Experts of a small language model: 31.9M parameters, a softmax router.
Below are experts of layer 4 (counted from 0) of a mixture-of-experts language model. Rows are named router (the router's row for the expert), down (a neuron's output weights, with its number) and show model dimensions 0-191. Each number is 128 + 24 x the weight over its row's rms, rounded and kept within 0 to 255. Numbers have three digits each.
After each expert's rows: a language model's description of what the expert responds to. This comes from a sample of Wikipedia text that the model never trained on.

# expert 55
router:087148108083118151114091134148106082116109148151107084130104111112148128147104114111112160129142163116133114140116156132138160129132183113149148097137101076156167138089105133108152148130134124147161144086158155094129120121107117118155085124178102134143158109114138114150131112111124125158116119139151109082111143119124124134096128103114108124091132132111088085140095137140123155135126091076104092143148110148141129118107102091107180105092078146168101129136111097112118140097109113146122147192114146108152141153108159117138110121121074100096089130123113130138111075146142144155
down0:124134131137149102069120159121123123162167128115186099116142101131088180132112121125142119082128168110152123131104100111132137146101098092131130134112093106108160118154112168146098088152112157123133132105120126140080156122079107111117173127143139140111112098124130123144190156109119137128111137133110139097142112145142156111167094105188155128117138106111137144107100151109114116139122095138123146142154087119107136175120138150180134113118089120145140125133106074111126118125119186173128100144119160080102165130113105104112075091137135142163114163109127144132142129144124134091
Description: Politics, football, word pieces

# expert 36
router:134123174155136144108130096112143122148148146098146161129096105172097136110119157129121089156099145125133089147141113159141101168152137170106144147137144122131103078131147136108085122110085083095127126164121087101093113122137133096137143144145104118143151162095132108146156153124144123133108107115099167126142110153125136133120133121121149078112124120117137140102122109098124169155090141129105167138099094111108108124164177122138112139107123117100134108152086120134094121153155154176135161192112160111111104106082094121149093088138143166153163154171127130080142120120158124147
down1:092156102141109152143152143130159146096133115088144118113155089083139132063044112139131092121132133133139153138097118148111129174150132138129150123136131099095110147120122137111122124123144164189111137113111141105175148140123144141121087119143070133163176123145119158131116067169079126171108146144114106151144169126121094133074133119124155146108125112113158138116126127153116124099144157145117143132129109091122149139191152169119129151103146136138142095096094110128101134137130143176130142133129146085144132133138140121133146122139108128152118130138115147146171156076125092114
Description: Table and list delimiters

# expert 11
router:172134130147152129122154146087130137074112132111100094179139175115099160122131128171161123138101114137138152083099102123146107119128112095161141100121150125116085166110132112155131131149123123119100150135178119084147152126104163122168131147161123145141083144142142102112155087097136117097142091109121083158091108178102132117084134125085158145115171137169156127134103142137122146119130130131135135155132163087141159117116137147174163163145105135164130130147103126128099146153144171106108116128149122130126130134159168130151139136082078141113141116084150107088123115106131133137
down0:113115114132108127132119143097161176112106147143173167139094114117110141113143137101113104138149096069117083146174147124137135143123143156104170140166145127099100118173118092122144120108086132112121096099128113130148072130099099144095120104162154107128158164130158134142079153104137135113092099136158121113109120167084098114118131149117141158119117078120148127100140157130142118123105159133123194111105142125129115164100145153139172084146088131104137106098114125133113086116091153101112152123150115127105140116189091111111127088149139122124128132113143149080158128145118130142
Description: Name-internal syllables

# expert 29
router:117130126118146159082118107150133088160139174126109132148158103164140123091078134083133115125111155111149130128103151123173122114133136153135131145111133089189158131092135157126143143136092128077163143141100092126089099107169130117093124097137114113109152147153152131100125129159150095151126125153112163167107108125113162149117098140122102123110151143116096111091158101124118146140127096137095154132104073154155174122162142130132156136119157160160105143138110136095138107144135146131118112164096177146108097098128135145163129083151143169129124130173128117093149105175119097128
down3:119095129108127065140098128176127193143146095128101175100150145133139121095163158113096162123105117153150119150153138131099098147142169129139136096135106095080121098162137131127131127170106102140099128140105112119139100117133157132139152140133123065175139099118103104134157091127102142142117123113133109109127120136118114156124088088123128131167146192135134150153097143125162139108156103095135115104117142146099062154137142127103099147111133171119105142138154156132081153113107116149153103153179136154137149124116106115166119134130137145125137142110114115171122086160142107093
Description: Field-label colons and dashes

# expert 17
router:147080114138105140130134158158100127115117133136155154135128107111163134154151105151166176144091160145158093134146168142096097139138093125109132108141143184143145140114132085102171130071160111113124095161155143121130161141116112154098160112135129083095126141078077140166126117120170099162075139083093115147114118147118147120158106128120126127102119137175101160084128138163130118092150150138136125125159138117125150143142118166101136157138109129131103101083136151129125179121132158101153105141113105110148162131157082110119128126119123126151153093128115094144155109143112103142
down0:140090134083115122100116112127154161105113086166115120097117131097105111138127126155132164116130120150112160144097107121101122193109107090136134136127148141085155160113137098090107110141093150148109151126139145092157102147146134111115061100142150145138170125137159113158088093145138119095136143110160139129150138160150146104102158141099166196126183155083123094122154152157078137111113172123109151116131121116140121142144178124136141160139099124133149109124127167124166147169133136122116170150150127133133145131089129135099142119096111174132131119128160108111111128137114152092
Description: Verb endings, governed prepositions

# expert 14
router:149128107151096073109139119114126139091110098119141124106121081119127126145146108131119104098159095160085109133086123163156119103112134139107156123097153143153163116100140091148127120102133160162103140114070183097101119090165113093102163126152114127111135132143101129129115171103144168125158102126113166134159146112130104127117139114120121167115113121150139095166118105149134104143128143122142144088139156147103113137104121174091086122153106075141102166123118111092086126140144117143133132159167163119092170141150099152134150141168186145115103102109138125157157099128122132125
down4:088154142149093110134118112151173127129157159127130130109118102151130140103130107107096105122103134138082078101125112091164137143141126093112131115115128104123080129124126185140118132119166118100119136088154171117104140144118104146122075146113155178146132119130174122139099106110091107144138135124127141092140118120145137099178130086095115116071145084150151134105088129157174078173148138139153105143150131095145141108126103118112151153120117107122106140145091135091132086136121157170121116106190131114146109127082148146123096146132111103085121102145134112111110131103157148107
Description: Quantifiers and adverb endings

# expert 5
router:108109108163085145104085146098127107084085159133153123128142085084097116111144141121144057124119160106099120132098108152150130118150130150162067105107115128115128146117115171130136098160117119124152134106124117132156162150093103154110114129124098122137164082124114149102119135165162124149123120118099135110111118088106108123120117100128106143120120139160118140160095177138144119115113125160104118157159126132109154106160139162079178105115136117119118143124114120179134117128133149158165103106072158154072088089131138142111131125159122141091121104121146102137126129148071114123
down0:141142118079138113103147132099135118119123099092136117120124111133132145192165140159126152102145111145159127135144106094186120160087115096140087098114141166140129108168142148144144125129130131109167116088096134159151094120100155129136111111088145097137137098125132140144134130141117120098163110122140115153162101152092105133154164146117173114132159142135125113103136151113096145128100072084131146094152106165139118086131129135187130099146108129158148138097120162146082114158125078100115125133156138135137085133185100114147137119088121098117175115109093135141136119138172111116
Description: Comma-fused word endings

# expert 57
router:154117159094093089113128177141151112099126124166102118129131087133147140163088155127117112124144069132159147094104137152154123127116086144136114136086122079124098095138088096177111124149180115097130131098096107125104088128114145121100138147133163148094121151091165103137126128103157129120144128127142097130119090107107141143106132130129123112114115118128135098153148152124139168097115136172172132171113100158167098122121170116131127162121077101132109149139126149139142120167138094078126120092160168088093121099142140119151112095125118150142120125097138159163122118116142165143
down0:141181107135128122143141109111171112130121103068119122126127105125110134112138104126146162081131116171147133148108160152121137145118124142139147087123132132089102103124133110076146110083134110129078130100171111142110110116158121162146068118131154085132122102096093164151144111129144088128161146140164116143097128124095079123095119106146137101137133108109114104173082060107143131144154130131129152156122124178092164077116138115137126120120116109093116151118127192135119120153146129128105156110130130157097118113151141149153132123115146106115128125102096093159150133172093153128
Description: Scientific word pieces

# expert 25
router:132174164121120084126141126139179127137076161131138115122143104114124128159098147138145098154167084103135158165136081183100123119131100118095103144125116089123133094130093153117144112152146128124152184108115148133163122138119145097119106132130130166153152157159140131128141104105136169145130128184097096094124136119152095125147114125148161132121160129120135096146127152082125160142124151100137126125145094140105133128092162111126140080088134158133149185160149109108133114143135122091146110104182090113118119123160106143102116160131137120153090091128141154135117094093167119096
down1:192115155126118124129150176117162152158106130120135128143164147125136117111089157132122113154128113117140138134136117124136156073151134133163145166184141097123153121115170119116104101144090140084131141152155148107140123073156169114141137122109129111118152129147075136096123104092154127087117126125103133140116121157146121105154130103192145088118157102115136139106092201123170160072140093160131153123135110125150115114093117087110108112122138131121105129152144099132139103103106146150105109133143164112127130124131134159169100141146123154121149132135126078160155174129167114141
Description: Name and foreign pieces

# expert 45
router:132135173147142123114095088168111104160123084112114090125126132136097132116098137108121124188142129101111149138136133154123159126103158154116133133159143134165090125122148130132134140097142165144122102123148104139150132086130133113127114140123154129154131154155120096095175160139153130141095109099131147080146094164100161111132181157082122102112139144159122180107165100177113124092124124158119102108118158149106150128115102132098111153134114121115100163136084094114172117143132101112123130160163161098132140152126137115155093115161195100101154119134116088117116164166133101140
down1:101141102151116153137143118135158132103110098128148156139112106097170157156070185126093031165148123153139174131160150088139116148095141115128169090131120174149141100134090117113130147137141120118178127127094104173156119099098157171121093134135148088107104136131167186122089110173151135094123151133124134101136157124117105115124097130171132127089146133151147111144136124111135137136082132133130100150098138147142108131154129146126167138106115133131100145102107128117162136123159113161148112154144134138135170120122148117107141178111107125145091125129129144130116130147109141122
Description: Articles and pronouns

# expert 58
router:125090093092140135113104142144118171125092159146148149117109104100187127141173093111125133154125166127134146118165176167155167136120099132073105111141137105092139140133113093111109148118146070085143123116142130108107100095090110153093090154116163130104150092080156126148104097124141102106184134094079147095142126120145134115121138090134103138119108164115131125094106100126112096097174119149107158113091143103157116135128121142110120150109119155110118095097170122143149113143118122088140146165094117135156117141143110112136143106130133112134142132133144154148170090123130130152
down0:122142138132186124102087107133077128111113147119117129126102111127108132140127095134126135136119135132091186156120113087109095117129109160173111103114179121119162102165091126133104135147125108116119118145153166107152162164119151153131131125107121120099097087106121176138134096188114107115134109136141116128135132099119154153108110130120160128159145139094131119133090123149127149125131103156098157128149130174130165145094132100150114178128133094163131175174141072116128169148124113153192073155149171140105167110141128150081139131132125142146107109091122108128132114124151108129
Description: Inner suffix pieces

# expert 35
router:124180127172107100139133109118110117119162152170119142082142118135168146133117132156095096130144132110129156150175125145130137130145120125147103145120122144081136146130128101095086137086132111147136128113168105122176143097114181138164188127149148181159126104125157143150149109139103134098102149111105141147076112137144088085154118148142094177153137143148109115155130128102125133149137153104091109118121112091115110108124086158148137137130124147103159104113162125146147098123125110111087135152141108124093076089162167116094124102098095124164135142130157122121154091112147149148
down1:097131110136100115125132126171115144123123124127137075107127145143110109140147105128102104133128140099177175111090119147124133166136148129174102144088115149131118132106141122118119102145120130100153146132119134125126161152150159119126135159114129066124127135185112147182157157068101121084133121179131121099126134108100113097122125102120147113136150162116138156109117138121121112134123047151126142105153135159085143090081158165100124122123120136130141131164109111116107172134099129155141105144093090169141125095145133109147164113155097149118178132134114127115161082153078149116
Description: Name-internal letter clusters

# expert 6
router:099138104136128168138106164151110118124099106154137104141129140135137164073132160113149123131116111079116144127089143139070155112132175160110146137139136140153147111124138165094096149129141133144092137155128095151159112095099089135085106135134122141138166126148103114117156136146148132142126116134109133119125129164110129110157098172148111129101133172110125149145161099104175122120130079150084150171108148115156135168149152169123121154128164132182134127127101101131102131108168108170157129181112166127144167106074134093096126121140117139140154156112106150085122163149132143123
down0:118133139143162142125129136142143100077138116138081122161123119151125146130147153114158159153125142140151122133121143116125117138186156114144166146071115135090162104059150101109168125108099141097138092140094098154132147085151098111161112090155119134107128156118126116119130130096089113089135100134137114172125129129115086131130114144127089129127162133157099145130098067120120148113140128100141126150127152173096151096191123146132153087170134136110120157124130140109126143115127112124148099163154082156128100071121112139079152125172151125153120126139109142118144123132080123147
Description: Years and dates

# expert 23
router:135160156136090156139144158120138093095095152175134096173148119139157099193137132154146122113120132119176121155128092131113113154139120088139136097145077154101154147110150083130163125141119099160089151144131166148147145157133144091155133130128159101151130135114105143161155173114132128070133157127157091189121114118152124137151129119139142180124119121137123101146157166144121093151158135100110135136155161158145137124123175123111116144146168099147144138167143132129137157110133175092139087132134100125125146110134143157072155153113128145111136120141120163145122099141101131113
down0:186114141107126123136146119114148129109163130132110125081150142152105150145103157156137176088126060076173136095118125140150125141134098158112126146110070162112148138142116094155112119125145141157160120143122096134105109112140137101143125130152108132157084113144129136136139106137148152143126127116137125178165114134142142115129107104156086119099107122119096116097128088120148150108127158174128137154120147111105159121137142174129138105136114131101091100186131103119133101111090108092138107154172071142099088099172127110096129098113153119146144151174140117165118144089149103133
Description: First letters of words

# expert 22
router:150105100162116109144145124137085102111127091140101160117143156122127128077112163135155137165140132105129147096075136166086091145155160160139152149092138127136147115087154118156107142153086155141072103117105107167171156100160104108119142078112136073159096155144165121115153131116131124103099121111143088146130172149097113157160128149118124124088123150177146114083139123139137129145113127088097142134122166130125131148157166157115109142140170104120110115133110159159131131110108114138105146141095135172136151135112121099099175149086132134118154127120148119133101115119102129133
down0:128146163106150117142128103093117117119156119106094122130106135108144140130086112149144070139146109109187157081144143138217117120109126072091130084119137176107116166137150116202102136154150128121103101127122148118122116121089141146115108117102125091143129153157166156114111135140135151120113123127133151127152132173134122140183151110101114139142103134154140138131127126173123136116146164098111166119124126134125172106127144097155143137139092134171147126143106138100127116134150109131175097139157135114139153085126094105077095136101149148116122128128164107107139148119089148099
Description: Comparative as, prepositions

# expert 51
router:126141152158139147103142120148099094157157113144116153148160148134095078150087105112101135127118120072126104150140160160133113156145111139148132115106139117181106126120152146148124112082156120130114103153130141151119119109171117125102113110104116112154128114138134115094122156146151129123134109113096170095118132142069135113104095152088130098127126100144097123167141096140138136149099084176094144123085123151093183120156105108139134120127146147154124138125102108130130102151127150138099158158091200112102097148143144117119128078174175111163152164133133115111158170110113141129
down0:117107140134125100093122124135088098188119128141134146124153145135095143071120134154126127088128132103091122133107180100130137143113126088125163146162172120123147150090170162124104125099154077164151108141108177130114143166151180102150119114129135078145133145127143149124151107122139150120116112130083117116142129153132103114169136112136162135140126159142126089109128122131117138138107161155174145157145145130168149100163125181141113149123106130107088135132118088148146183092149139118126106127155143084080099141104147155108161151098147156122120146143122113114110162140104124175
Description: Election and stats tables

# expert 13
router:168106130120148093083167115142144134091149107091127120126139124106117148095161115099131131145158154117131085111144184162141105119138105147099133083100116131094132124180121117167171142123118125150134128133144103139156125096103164134144136078145144165113102122068139097119155081176152177170133150124140106166098093112127103141147130104079085119127142128146121124088131141129103115135106121160173121125109154149105109159136116117113157117104140135120097121119114150184124140135086097107159147140106094114110105135110148153152167105138147145176112143143157117116120124134110149159
down0:139110088134091186099153134124127106124104142118123172117176119116088136109114131121105137147113136106172127163135079093129115119124156133142105137095147169138117135149152083143114121088129130095103143111127135132176125179132130115169129116107159135148114116141119150115111105092079162119146124131084128180096137120127165115099111117123115153125138176151109115177106128130117120171126144117111145119151106130194203127130106106145114155135137157129126140138145085121132124120113119110121082097131123126092152104101133152100150158114133090158117109145133100128145104156072081141
Description: Prepositions and word middles

# expert 16
router:109130106149156136152079147179113101105167086153147166157103155151146122101102173106149130133148072115157126151117123098110146146165149139132155167143178132163113127117160147113164121157148146122121144118150144131169163099149131116117105117125087144172135109194114110119162159164150121134084099101106131103149149140132149154104118151122117096130117147110122097104135116153142117139131104114125091169118132152141141129177128104135179153118117101129169132168129112114137130118162150157158109136125175133099136169143167150105161109119123147126095151142130118102105165098108126116
down1:107179110130145102166129129101111137141166115123124152135123152168104126145109119085162164142129140129116140145093156140167098092145142159086117138092117159171151104084165042139138123130118118141148135131086129119120147165181165131115138118090116115151124093130112128139120149125183167097151097157111137135183142127092100128129163144142140077092122128110145164195143140110098135102139147123128150123153148193116115142128122104137100119161121127151108133121092142115140104074131120101113118108126124120116118131132146127141157133137125122068139121120119150122104138156133105127
Description: Numbers in tables

# expert 32
router:132112156160087175155144138149089138115132116142162110110099162150140132091123169113093126083116127079105123125093153158100117115161147129111167111144111148140126135122172104134113118113168159154085148145136102138124122140178109101159135126131146141157149124174091149104113142133110141138106184106138147139159177141116107162139086134144078164152104154130140116180155104132124134124161115126086178150132174145154123141140118131130122140168138098153119143137137119121143177118122156153145123169160131145119152152136131108122151114097125109085078168132106144142101135151129144099
down1:166119110139115089115168130122099168135137086141129141149125128097100079130105135141178141111131126091128153088117099115141138113124113095092143117107123086102107112127165182118140143148150145122082103148132101098107116123148141147117150129120147130130141142055116136133102111103112125158149103136113129125137166120147117155121145116137165161135108087107142156097134133183131132095167114127111135128129072123057148102167145117149091122097144180109136152147101087118129091112145095116163112110116168145134089143128164141104105129131119116150116107148125192118158143145141119142
Description: Numbers and counts

# expert 4
router:086161162123105122129128102117170091131101100144142104110151143134159155145122161148151149126125126101163123128152074123101115155133139113096152117120123114082110105093149177083085138163144130148137115128130155120151167157113122127142147158165155109128138122146116114145167150102128132133107145146136133151090094167136131122097104089144155159101117133109149184178110167116139149100170123106145139102125098112108123089136166144151128108097152128138157125148151075074171144165131127130123096087162125117108120145139093133110155133114156106088094119131144094125148133094155145102
down1:144102119126144116114101114179143120138118157139094106095126121152098154130122111117091106113145128120193168117155130113151155139150119140144110109082139101123129130123166111160123119148100145138152138094101131151099136126134128098163112137148146114112128163163082153155107156081146153128125132156113097147166089121132145120108104123171094137142169138161155121131127080118144099157131123071093136119089139149152122133169134117095133142136139123107096137149146092112066125123126122054143134139139142120189125106120140113150137133094105098147146088170106128143188104112105143108
Description: Name-internal fragments, table pipes

# expert 44
router:156088090134156105122154153126133155104138151171146146118106128094155148151131068159072148150148147123112126146111126160161107139151125113126129133117098166106092136131161126095122120095117096139149121103136145124103091089123107115124164106167154099142146124119103179134121117141158085149163132126139175125098146083148145107125147138143125155116088152177132101138156133117169127118158142098116143147156157158160096122103139173148129118160075078128130142122119144137088182090150161139144155140103131123144149113149109150119127166178118113154113096115136121112159121100129134126
down0:141103148169143119194108158152149098121131138141077119122115168118128120201109130152108135145112119136127113138162147139118126146153151117150110133120125118141104132102136116137117136128097062099132124131115093153137090127096111177162111170159125143129154167151111156144103129119145130133128120162159149101102160137117097110133137147123100091116153137096147124129140123100105134152143144116141114129124130175124160114138161144164060130115107143107119157131115102143041130118061129149128196098128125130136144107147127142127159106149147164175141129128173143118144101113118142130
Description: Suffixes after short stems

# expert 15
router:101135161101122124121111116126114093112114081132141139099122154152139141134177124075102095123142131120084138098158121102133128124142172099176080178092141152115113123148110188098124101135141127153141168091103136105096135100146143158134065161115143130112144121123142123161146160127170120134179122135150176111138106130101176122089115110149130105142126128122112104114147153133126083106125154131125084120110163104130138170133131088128129128080127109124142158118119088149106082159160132149124123144121120153139167115158111134159114097153105126117127165113091111133157115129127114075
down0:110110092150129151164090096096134157151109131101151164142104112103151093155145089145151100144141082186132081098106112171129150096088097125094127076114112081145161118107159139169141144133145120111139130143174120128117127120134163139102117134096130153101118113107106116145083131088152164108150154134136119117130169137156141165129113130094136141121112154117131136128105129109134099162131127130144149127154128068116106139122080113166158143123123165156150137109153149171127155140110104130128143144089123155165151126114100127113100124118063137126146112085163118134111137099101107093
Description: Nationality and institution words

# expert 52
router:113162147149130163103159134157124112132151146129165147130134139154101170122086130072108104104104111123114094104143098107145113139119129121116126105148158127181099114125084151135099122144132177181148111156110109154109176096140146159170105119118127113131171119124149108115108138134139143172070103124098134086128138146093119154111145091113113109122126105104130132105158118128108127100102151109098117157084136176127113181137171123114171116134141097153130154143129082125154105142108148175102158141111167100157153129122110132162133118106159142129102147126083115105121105165139107105
down0:169123139137156100130163114103135097117168130101073151158141116127092063091149128152176152133126121162121127161112137155149117126109151105131123149098132132089133094189140147095108164119116123153108104131143110121103149188127118149136133131082158120129099108109112100095153158139127153163133151146107123092094141153112152141156133115132138098124122132132169146109115134134151123094095133166142124093119150102128098088124162147113128115149162136149165105099105080088117119148114127139129126116115085144128095160144141094142139144171139118154126132096099132175167155159083141155
Description: Known for, temporal connectives

# expert 9
router:142154135088124107111090118119113098136143163091123120145119110077176116142124153123123150093164173137129135106170095076150160139087173129124123117137084160118168124130108143144123083140131113160125159121169107114136119129131124101151118138156099116128118130136118136117126150100116114167083138164098115096081100119148154147119096138147173143141133113095103127161113168121115131164152094096111124139161085116128129095125111099138155103083131155098170118121153090158114085131098124132170095144149133159089122124149146129165127112153082122088124148101128144135115129102153153146
down0:101121121143191145141171086112138144141133110127131118149101103119135147152126146143165103151127126114121154095120141118115129129138133119116108153129124127141059134128142074112128138174132116144057126122146168119077137142123153124127096132128103145134120145108130060139133140116094116096087123146139139157088106108081142107124129150143073120142129095128157130110130073170121119116137120169164129151103153092155173130142147159088091126143144139113144093105067143136127140119132101117133142153184156111094135149114099152149136163114146123117117119133146128128166123095137066117
Description: Proper-name continuations

# expert 7
router:111160115137108131160177083126150142154124115167095155138112126149134106121186116171162110120105107143136159123117111134135156087146109131123116119101091131089089169136102135127110150137154081115143134084125145086157157134153119096116166112131167096118113139105141133169140120095100102124172161087148109170133093143109095105151143106122114157125145115114102113135145143132085094134120159093094165095098107078101088092105123157111140128098130117106135127122123143119125121148122159125094106152152145113128104099134166120123157114119136124137162166129161089124141095101126083157
down1:112139118161151117161163156143119126116115158109162102140112129114159145160166102137170158105146122145139109122136131182114134123112121174123120098150141106105137154120085157066109110135118139165119112110164126092148139123108120134127122079106101079140125149173090131160147143134141086118128142142159171113128114188109122137100097166100131125149162144134077146099098112125105101109156120155130133160147103174153091083160113158157109114154148151140150117118161161108092108131124097143147155114157140157096113126143140157145127120144144123159121126115090146149161122114175096140
Description: Word-initial fragments

# expert 1
router:134156152146151122146130126147132102128145130078140153121140116147101124133097091090131156113140139143102113120163127131146153162135119166114107146114154132163165115133154143111134121129111146132136118166125130149108141089109095120136114162138113140163088132118144097142149144181137082150112108124131120114108140121124150091149096129090140085115130093119172131120142075164132130115111092098161103116086091115117163185168163118126142120137150150145088159166142118135139160172115152183062097159116173174130129114147135147119136149156128150152121170104100120126137161181122107123
down0:111118171149176185154134133140130119129129152147156125091117075114174127142154084146145180116122117185127129105125162114131147108105138162121152192129141146162110131164133141151122116133133106145124122160130149118106108127150093117119159155161126156091090136099139136144099143099103148105117130150135113109161157134148131162164103150139120139136139115118152147134139097069128125204107111104172117146111139083108178128145128119136138139129139128122144125184150126132118120126086112118130138148145101147183151165154108108097112175162147116137145139147153114107106112130152141167
Description: Commas and table pipes

# expert 2
router:098116100126150166134131117140098132139111120094109160099097093099161132142139123144113123137120149128100126112150163138149124093151147121098107138141184098113131156145137152163084155115127136108138127113135129093105169126099123084101135141145171135112116133094132082083131111075118145158188153129131096104109091138161137109133133122141122172111160130141134105106146096135136102072152110114122128132112130088105104146122114085094123135098121171124105107122174113149169107133100091099133135080078148099135137154157114139113158161116092144147125145140174149166138093132129161160
down0:120090129117142115125113112118070141128116095161114134120100138122156115118081117113097105077105164110092135126110141129126098125137129106100134149129155131080098119130113120133110114180127130104131130121150092131138099145109102110141102117151127168140129145134178078132129069106125111118137138104083147096134199087106170119137094107116118125095146160143137095148137151103135130114161149159087117137115113140147119178129114081159096130142124171160124126117144149129141103117164146141153104115139173096105128138118086156117147043142135114146098140143126098121157159106147126114
Description: Noun/verb-forming suffixes

# expert 12
router:136161110131126143128114124152125107156085091145099099117097164098150146144140150124116167096132153089131163112163115120123132151131088147108131112107089096081118142080139111152103090150179078105143090139145151093148163154135147115174145118145113106136142120142135119117150131095071086121100136118158098136117087155152108120120136100145151154123134176135140144130120126144093088090139107149140105115092155130131106096085130125154135155115150144144133090158157098128164102143133123119117113090158126123156077110111149095151153128127110136115159116107180144133152151082151117126
down0:136107119136167135125127122163174151130104140091158084147124131077137107148122085123121152122126082144120114146153102151107110130135118125141165131153076125147148140108097170130143127142112084132191146148144156168123109141143144063119144111139160152103074092149172087164115157111140098121143150163142088168131150120193139123153130144130130121143136113095144159135138141103120103093133108146110152138143146146154145110131146106143078139148096120157114103132122104155120104097134137151139110153144153125135134095162141071112136100129129096145108139161146131134103124153092175130
Description: Foreign name fragments

# expert 53
router:103168096107125135140111135120090121127120128112119120126092164147166088079133136119149109112177113085113121139127076101130113087121189155103159123129131089170128137102137168152143150183128155156110183103121144135109120114164094105156146101143116140132076135164148113090136117134158140135114130157118154107138119131134127095089134154150113171123132109117126113157163127137092147154085090120122114100144158112138089140111133135148165148133135114114131148154113100105080105114132154184118129099149151160153101146137132147175152124154114133135155090136147117146140108142107154085
down0:103112119105148139123100155112127109119128114136179124141138160151112130099142127171178109174145143100128125154143131114171135134111122090100167125103132133113118081169102147135094155141088131128113112110145123115145142115127098120121152155144109129136148112118107110072081124113143125208164099075113082121161104141125137101157146126158095191117160080114141070133113138083112074139134120113092132149134132140107139098114114123155141126177143090148114128125095124105101112114126104133118160136132138090101134107132122140191107155136143138121133135138171139123133119131120154093
Description: Nouns in fixed phrases

# expert 3
router:127149137130100137104119186130139105139122151092083139137121141104106155140091127134103109112158141131122150127146130135151142164107162127133164121106129103144088080138089133140127119108154111161145116141178085113122144141140122141133119125113112184129148166144161088122164130122134110108089108165101131121132091108143099111110116094133158098124155118110100130089128121121088166107091135161149111171135089161126089145176102166162113154108109109114155107132076092129111150137140171111096162168143137133110140130157117116142144148175129133157093084109133145104144165101171137108
down0:122105141134171098183118115139144133126108121140120164154169083093134147123113201134115142118131137107159123118097139147148107124121147110146164161122105146110131118132117113117117156167102155097117106158125181130134065182140120138123155114133130071144116125150079107175137184093119160119109156104121149119128133143121124091149109109115153159130154115111113144137125059077114136105094119167152139128120115113132092148126100118108117146096131089132104123143137107151121112174119084143109075148104127111099111141106087131129126126142142150131140126145105130161142159138169159138
Description: Table pipes, name pieces

# expert 61
router:126112147175104079121176106145141121146155165110139140137134141160136155140158151114118127165144116131131112122144116144150100136139113078106123143155134128121093095149085174087080106170122146160154119141132132107156136147149174108139117120154137087124143101091138113147117159130151093106093153157114110142104146152103150087133124111123132120134087147138121150085099164165122132118151159133112150102092148128111150103144162142112160094151137136106144142145160151110160177137132177088103127151112147079115171128145127104113124116122110115086079134139096150112157118099148172163
down2:099148185138130121135113113120143136150142123135149139118105150148130168120137174088139117127146121134082127118134136141134152128144080128111109158105129178137140101135126158096158147106128134132128131146113168093113063126119138141112126128133129102151123169100102145072144105125144170078102072149092114110128139129134138129126130114137147139115102128129117113118141105100113180131120121115111114152162133118116124131128119104110147076176172153107193123135100144161145143096124102131147116142095105160157168159153092087106088157159120140091138125108176155189133135125142107173
Description: Second letters after onsets

# expert 56
router:099118181141144121166133141109111145164134147147122109094125135100105121098118156100143146116158119095155161081146104161116089144109153087098112110142093140085087136124106188088117131179148139124129129149124145109100128143138105124125135153114130093167138131131151110134141147110118130139128163119163123136127141123098126097111116100133142106121097098108135182145126095101143098129163103094118159082078083142142154125099129141161124135088082094113112141118124097131142117146126173162097120174157111102138094097140120138172176104098133098128153128087104112136125166112136139130
down1:145157130136114120048124084148132155123102073131142171103130128112095122065109116084125149129094083127203098130121148110136170071152094137107102103092126122142176139141148145100183164089149121150086134164101143119143157130090119116112141143107102106130127146182102144124120122124130114159115139123119150115108102114148113098115158120120140114111135150121159120122118090149126144118138154168129100117124156109113150113137119172110131143141130109146139147121106163099147105131126143113121092165128127127119116105148117176168080139138124117138132131131149187151112126138110124146
Description: Letters after initial H

# expert 54
router:061120128107123150133084138136142136155130081086117100100103141126084131089088109124165152150109168171104131137122086152140146128145120149156145135111130121159117138104126135121128087115156145138140129120138167106135156104109126138093089101147137101161151144167090139100134136162158145155112106127097177124153087098166123137094159106146135124141140149140138129079147097168120097122154097147160109114131153127125103130141092132135132113141144109131074135083154106088120116092142107128137106137145168099150154137097137110129109140164163099144102099086105085135159138152159150139
down3:138134137117141155134092124076127141137134177126116123120102133130151070171142091149120128124123116104144092115118123173155140154130135133113170107152138084173126138116103101094159148149129136144144107123126077111112144168146123156125094110128114141112119131100144115120129125122143131180136123128153150144185123074129122139116121134175126154135130127132087192116100091139147134151114157122089141150119124117109157102129116099212124145130128133112103125117104109151132170145133148135136141105084149142117117154141150144131180110094062125145118146127150121119055136103151084126
Description: Function words in narrative